Weights of a small mixture-of-experts language model, trained from scratch on English Wikipedia: 80 experts in each of 11 layers, 4 picks a token.
Below are experts of layer 6 (counted from 0) of a mixture-of-experts language model. Rows are named router (the router's row for the expert), up (a neuron's input weights, with its number) and show model dimensions 384-447. Each number is 200 + 40 x the weight over its row's rms, rounded and kept within 0 to 999.
Before each expert's rows: "gets" lists some tokens that make up at least twice as much of what it gets as of all text; "mostly gets" lists some tokens that are sent to it at least half of the time. This comes from a sample of Wikipedia text that the model never trained on. Tokens count by the router's weight.

# expert 55
gets: " |", "|", ";", "---|---|---|---|", " %", "|---|---|"
mostly gets: "---|---|---|---|", "|---|---|", "|---|---|---|", "|---|", " %", " Apps"
router,190,144,214,126,212,130,173,241,239,198,237,205,259,228,206,220,285,197,237,199,164,101,268,187,248,196,210,191,153,252,176,225,156,298,212,186,199,186,180,250,260,215,198,192,193,165,220,214,200,179,185,227,228,256,215,205,192,168,292,242,150,284,214,176
up1,145,236,245,225,156,219,168,121,206,197,211,258,225,212,221,243,201,174,147,197,149,191,205,182,180,305,259,255,260,216,146,202,155,131,161,294,229,235,221,148,230,161,284,200,221,174,152,178,199,237,202,191,170,220,239,233,219,164,226,178,191,158,244,223
up2,198,178,163,206,273,164,166,244,189,189,226,207,301,210,186,213,245,242,190,218,168,73,186,302,218,218,233,182,158,196,204,196,233,217,177,206,218,177,224,179,223,231,185,166,198,223,229,211,120,163,189,211,118,183,202,147,254,206,129,168,226,240,266,170
up3,132,221,222,160,171,173,191,207,154,208,158,184,247,208,251,176,202,173,175,191,174,276,113,225,238,266,123,190,221,193,180,201,178,160,208,235,196,214,237,225,198,196,202,226,202,218,208,175,217,177,305,204,165,145,220,221,149,189,183,241,155,215,149,193
up4,242,137,136,196,242,247,193,192,255,191,331,224,262,195,174,150,198,177,194,205,199,162,183,181,183,152,239,204,246,293,264,180,148,145,173,143,179,183,156,198,245,229,119,239,196,212,178,200,281,253,153,230,287,146,122,228,114,287,242,189,247,192,204,272
up5,183,200,171,247,258,228,201,270,211,172,227,156,215,204,195,161,238,228,160,124,149,256,176,169,181,220,198,147,199,124,246,224,273,148,279,142,268,167,228,238,153,254,196,183,142,177,189,204,193,171,180,142,172,210,230,195,248,297,148,197,207,208,189,192
up6,206,160,161,221,295,152,176,198,167,198,175,238,235,215,267,223,256,210,207,215,152,171,259,129,225,206,191,172,204,175,145,176,185,192,185,188,132,161,169,216,271,184,126,232,172,237,173,206,282,211,200,176,230,272,234,178,95,262,269,223,224,236,194,163
up7,186,197,270,188,146,195,223,222,232,181,188,218,223,161,206,128,236,176,201,172,206,157,170,273,261,168,179,190,210,229,202,176,216,113,178,161,179,200,140,164,209,201,184,193,185,152,255,212,176,204,263,187,228,160,231,174,255,217,181,277,176,247,164,171
up8,239,112,179,181,171,189,191,147,270,174,180,175,213,226,220,255,241,156,133,173,194,235,271,165,215,296,165,198,151,292,240,154,212,192,131,193,207,193,180,203,269,191,139,214,169,195,187,118,234,223,202,205,215,222,171,159,102,227,264,234,189,220,200,121
up9,174,224,224,211,212,237,196,166,219,173,239,218,239,223,220,220,202,195,196,247,261,206,243,162,199,194,233,175,228,207,140,170,133,123,221,189,238,195,203,117,159,220,255,197,207,239,200,172,106,240,242,227,220,170,179,289,216,193,190,137,206,222,103,180
up10,227,224,201,214,181,218,189,181,213,177,196,171,184,222,228,144,214,210,202,155,247,250,147,114,205,202,221,178,236,145,189,169,223,188,149,217,204,166,154,128,181,199,187,180,206,148,283,151,193,102,163,145,174,228,281,275,223,193,215,116,208,190,167,180
up11,129,223,127,157,213,223,234,144,215,168,206,231,171,186,119,204,149,205,220,165,197,220,173,197,237,235,214,193,187,153,288,179,177,161,204,183,165,162,250,197,245,215,273,199,260,131,188,195,208,219,216,218,255,212,146,249,237,320,294,138,179,184,265,249
up12,227,181,199,167,232,141,222,218,161,177,224,181,217,203,210,220,201,131,293,160,209,195,241,241,158,213,160,185,206,247,224,238,169,225,206,109,201,199,263,240,203,183,272,237,153,181,241,248,228,203,228,193,282,227,162,162,126,161,191,190,207,202,154,215
up13,197,209,174,135,201,228,259,252,139,243,223,218,217,289,144,278,157,192,184,193,154,203,208,189,278,94,239,166,224,164,175,243,190,163,187,205,202,154,169,281,191,234,222,210,190,257,188,232,255,221,203,218,184,223,191,174,226,205,108,158,253,250,155,197
up14,229,247,207,173,171,188,209,144,241,154,207,270,136,150,237,184,106,218,134,259,169,216,231,182,245,124,156,121,251,174,174,128,85,177,143,168,243,204,160,202,263,180,156,242,252,154,206,198,148,138,198,201,153,207,199,227,219,221,236,187,159,212,205,265
up15,216,186,262,169,150,180,235,115,185,227,207,196,154,211,240,195,200,133,178,156,197,249,131,296,162,248,258,209,187,211,220,155,159,260,223,205,225,250,226,111,224,189,270,144,164,270,253,217,233,133,245,280,158,178,231,196,223,212,243,165,194,168,188,186
up16,175,177,267,185,193,210,224,203,228,221,231,219,171,229,198,158,188,182,210,224,124,192,197,191,209,178,212,179,153,191,238,233,202,270,232,208,260,166,125,240,213,247,158,208,149,196,216,220,294,170,206,214,241,176,232,241,201,207,107,193,240,149,115,213

# expert 77
gets: " |", ";", " (", ")", ");", " –"
mostly gets: "8;", " 17;", "4;", "6;", "2;", "---|---|---|---|"
router,271,156,179,235,198,178,246,213,203,207,134,234,250,228,171,254,258,148,168,171,152,165,227,218,265,171,277,154,218,119,212,219,166,192,184,195,253,261,202,248,162,154,165,170,202,197,231,159,191,132,266,266,193,176,175,273,193,162,240,203,167,184,175,156
up0,179,162,149,192,248,251,153,249,242,187,212,205,188,208,153,199,256,250,149,147,225,207,172,205,198,182,193,165,209,156,142,108,246,160,245,180,286,222,218,259,162,181,144,245,176,214,193,220,167,155,246,245,196,193,216,177,165,182,183,212,163,235,206,251
up1,132,232,195,168,172,185,203,216,199,172,202,213,225,229,246,176,203,163,172,169,194,171,131,143,188,238,253,206,170,182,139,158,169,127,112,116,203,149,182,165,222,195,183,250,239,214,164,161,264,210,180,245,215,198,187,159,137,124,165,246,170,211,223,252
up2,189,164,267,306,168,169,206,205,170,235,307,144,168,188,201,175,222,216,161,199,263,225,235,190,190,210,157,158,176,165,117,249,140,153,215,182,196,186,229,193,129,213,181,151,253,173,185,185,195,147,206,142,191,221,177,216,211,134,220,206,161,148,224,179
up3,263,133,236,239,190,267,230,172,189,214,196,189,213,254,240,231,218,238,196,161,185,250,138,209,177,178,235,194,150,258,194,241,244,261,210,186,181,162,160,143,168,194,214,138,303,173,235,183,247,153,187,248,173,197,244,181,214,180,172,259,206,179,213,264
up4,231,227,248,229,187,226,204,164,242,218,160,218,179,153,157,153,257,222,131,257,218,230,221,144,219,135,145,197,253,182,182,211,192,145,199,204,260,182,217,191,231,167,193,170,209,144,193,146,250,193,184,114,217,155,242,244,190,171,226,189,217,252,204,208
up5,225,227,178,225,215,237,176,207,279,176,240,253,190,174,191,190,175,192,266,177,232,231,221,136,250,174,159,163,187,231,253,186,121,204,181,269,254,181,181,221,173,192,257,210,137,152,225,158,118,211,186,195,163,227,250,240,193,199,197,230,158,355,225,185
up6,199,223,254,209,165,222,197,162,119,134,133,260,226,192,192,174,271,260,198,144,250,194,188,195,193,251,207,172,192,247,127,214,126,268,199,231,235,212,157,264,210,275,167,187,119,197,196,233,200,251,217,167,168,220,143,281,141,150,197,138,168,201,197,154
up7,129,193,217,182,200,193,211,175,196,81,153,227,184,270,213,240,189,220,258,260,193,100,213,201,212,265,175,257,144,180,169,156,267,203,153,214,223,157,264,237,203,136,208,264,168,233,208,147,179,150,232,244,183,152,252,276,176,118,184,190,213,183,168,215
up8,202,174,192,213,159,131,273,250,219,175,210,194,214,134,150,134,159,256,171,167,178,224,257,178,278,158,262,212,213,211,201,201,167,159,231,257,193,184,178,314,130,127,189,124,179,133,196,208,165,289,208,202,218,189,182,142,152,201,229,202,187,147,206,230
up9,238,242,138,275,107,192,253,191,243,160,168,308,238,177,171,226,174,221,164,200,112,148,200,211,171,176,251,193,142,250,144,284,240,162,246,160,192,183,206,219,241,154,175,146,256,218,196,247,202,195,214,167,238,160,180,275,188,188,223,234,222,170,201,176
up10,144,233,207,144,265,159,203,211,180,140,147,230,197,218,118,157,218,139,169,134,125,207,213,225,268,186,171,230,169,189,276,216,182,203,191,195,218,217,222,137,278,239,172,224,171,246,202,193,256,295,208,162,161,145,220,221,71,176,154,187,255,180,198,182
up11,264,215,255,158,261,206,257,183,209,186,182,179,143,139,198,248,170,120,191,236,198,184,291,250,175,187,221,217,212,201,172,221,235,114,89,149,161,176,146,172,213,193,143,191,191,123,275,130,244,212,223,192,188,244,301,162,189,145,176,185,193,175,274,216
up12,214,169,115,244,165,238,199,247,232,177,193,167,204,256,182,221,179,155,186,166,257,246,182,241,230,121,203,163,181,162,160,257,182,198,219,219,207,117,247,202,132,160,233,219,255,176,164,216,196,159,158,171,195,175,169,274,167,283,179,149,241,156,169,234
up13,196,166,195,262,182,185,178,250,257,198,260,179,234,181,258,174,188,139,103,191,183,181,185,179,171,231,235,181,269,125,185,162,176,235,200,282,260,228,206,222,109,158,194,182,223,204,172,135,130,243,268,264,217,234,179,155,169,136,198,224,223,250,181,306
up14,154,235,247,250,271,181,270,157,204,227,208,164,138,210,162,218,234,194,266,196,187,213,105,140,240,207,256,149,257,186,162,255,240,211,231,188,218,164,237,172,164,204,236,251,148,217,233,140,184,211,190,172,250,232,171,154,168,187,169,190,140,122,207,226
up15,186,182,208,187,281,156,160,195,188,134,231,254,206,118,265,205,256,222,189,262,200,263,267,242,217,167,274,205,214,151,170,89,227,147,201,252,206,257,196,167,225,231,150,297,222,194,219,236,181,195,139,272,190,206,216,173,171,259,185,205,127,177,222,199

# expert 72
gets: " his", " of", " first", " the", " other", " two"
mostly gets: " most", " many", " some", " these", " several", " both"
router,193,209,177,202,204,226,267,234,214,154,299,173,165,157,210,230,258,161,228,262,169,137,227,242,235,173,219,204,234,261,195,183,180,244,227,167,211,254,147,168,178,199,205,199,184,240,185,174,221,158,201,232,248,179,127,200,251,88,216,202,242,224,230,146
up12,184,186,220,215,259,189,231,230,156,219,213,205,208,177,141,231,190,181,189,190,132,239,125,173,173,202,151,283,218,164,270,124,293,169,154,136,210,244,118,238,163,278,187,208,203,124,242,204,168,154,218,185,175,165,220,220,209,160,189,143,239,222,139,136
up13,170,207,266,199,193,233,201,204,238,168,156,175,161,203,153,208,178,188,250,95,249,195,252,168,209,266,188,164,168,155,227,209,215,238,182,194,188,267,183,149,92,168,112,241,278,202,173,188,160,194,220,209,221,190,235,190,219,162,211,220,153,241,148,120
up14,280,151,229,189,226,192,86,238,275,252,210,229,154,192,177,188,302,173,217,201,197,269,184,208,146,164,241,173,174,188,142,176,240,251,162,166,175,171,148,179,183,204,294,186,222,193,181,146,210,185,207,283,168,232,169,124,260,239,179,223,182,201,286,228
up15,162,256,256,214,203,198,148,179,193,235,260,139,178,220,205,200,254,190,223,179,128,203,224,213,165,202,217,248,206,193,186,153,210,216,178,213,230,254,241,243,161,139,280,218,134,269,187,214,238,195,151,219,209,280,180,186,131,176,201,110,175,236,142,212
up16,200,222,135,229,212,163,195,186,203,221,286,180,202,222,293,220,298,165,194,197,220,167,196,288,159,192,215,201,227,153,142,244,125,147,172,167,162,202,224,138,161,120,149,185,179,280,84,168,178,266,233,236,211,162,234,167,188,168,246,131,200,158,230,177
up17,213,223,224,175,179,100,123,173,225,174,169,190,258,229,214,117,295,161,256,199,176,150,179,176,174,187,201,183,233,176,262,167,212,147,150,227,216,201,213,249,196,180,166,174,128,200,144,187,154,131,152,235,157,182,218,226,128,212,194,200,199,280,204,187
up18,132,176,238,251,171,183,116,235,214,185,208,254,217,200,119,168,204,263,144,136,137,211,170,181,268,165,210,240,209,196,211,134,175,188,188,136,162,244,117,88,182,206,179,143,220,231,179,214,216,217,260,178,175,227,138,165,212,230,179,230,211,140,197,129
up19,214,179,195,276,190,271,235,228,205,204,197,149,132,186,289,174,264,285,197,241,226,171,254,175,219,161,126,180,207,180,152,274,168,220,247,178,180,245,152,218,155,227,152,230,211,229,185,257,161,150,248,214,236,177,203,174,240,170,185,170,155,214,260,250
up20,213,239,178,169,243,196,188,216,195,143,165,196,168,166,277,251,259,108,107,209,158,221,270,245,259,224,224,305,239,226,169,172,202,238,213,164,202,142,249,126,230,216,187,134,267,217,179,184,249,192,194,140,232,93,133,225,185,200,169,207,199,127,253,157
up21,235,211,168,137,187,223,203,170,186,170,282,142,212,209,212,120,119,113,215,281,208,273,213,182,212,204,154,163,246,226,206,195,184,154,207,221,193,192,110,186,185,202,198,262,213,256,208,136,154,160,174,204,166,192,252,254,192,255,244,217,180,219,128,220
up22,226,153,211,251,193,241,193,195,203,204,239,256,217,333,191,215,191,272,124,243,198,196,299,218,278,229,232,249,167,197,177,211,221,227,127,211,164,199,224,201,174,172,156,246,209,233,232,141,239,110,220,203,198,136,162,146,214,179,266,274,224,193,205,198
up23,186,225,262,246,147,171,145,180,290,191,152,189,175,246,253,222,265,219,210,281,246,165,144,217,184,206,185,185,229,203,216,179,214,263,170,167,228,186,135,165,276,217,215,198,155,236,224,188,133,171,219,195,204,204,172,166,220,174,176,148,269,223,162,201
up24,269,209,218,203,250,186,179,206,207,191,202,253,173,182,211,173,187,226,195,217,206,173,109,133,284,200,207,202,328,221,175,188,268,180,175,187,183,200,159,163,125,236,176,176,248,192,137,251,151,173,208,177,128,172,192,218,237,199,254,252,235,227,171,167
up25,247,203,240,243,152,249,153,244,161,213,163,170,197,164,207,152,213,149,288,193,215,185,160,115,263,233,229,199,196,225,181,258,223,182,210,191,212,145,167,250,229,227,178,183,237,195,198,121,248,214,203,186,225,161,147,196,210,171,191,179,240,131,263,164
up26,239,227,176,226,176,135,211,139,251,169,210,223,147,212,252,162,192,164,173,237,241,208,164,198,131,185,251,243,194,280,180,164,194,244,185,145,208,253,126,191,220,186,228,231,154,115,214,149,216,208,201,159,193,197,128,142,128,182,265,261,190,242,278,232
up27,206,265,195,223,250,192,238,228,162,231,250,179,204,188,265,222,174,128,235,250,237,185,134,141,204,136,223,204,143,173,176,215,146,145,190,145,192,292,240,232,173,213,124,241,283,196,208,161,281,140,198,225,205,118,161,224,161,207,217,149,216,191,230,176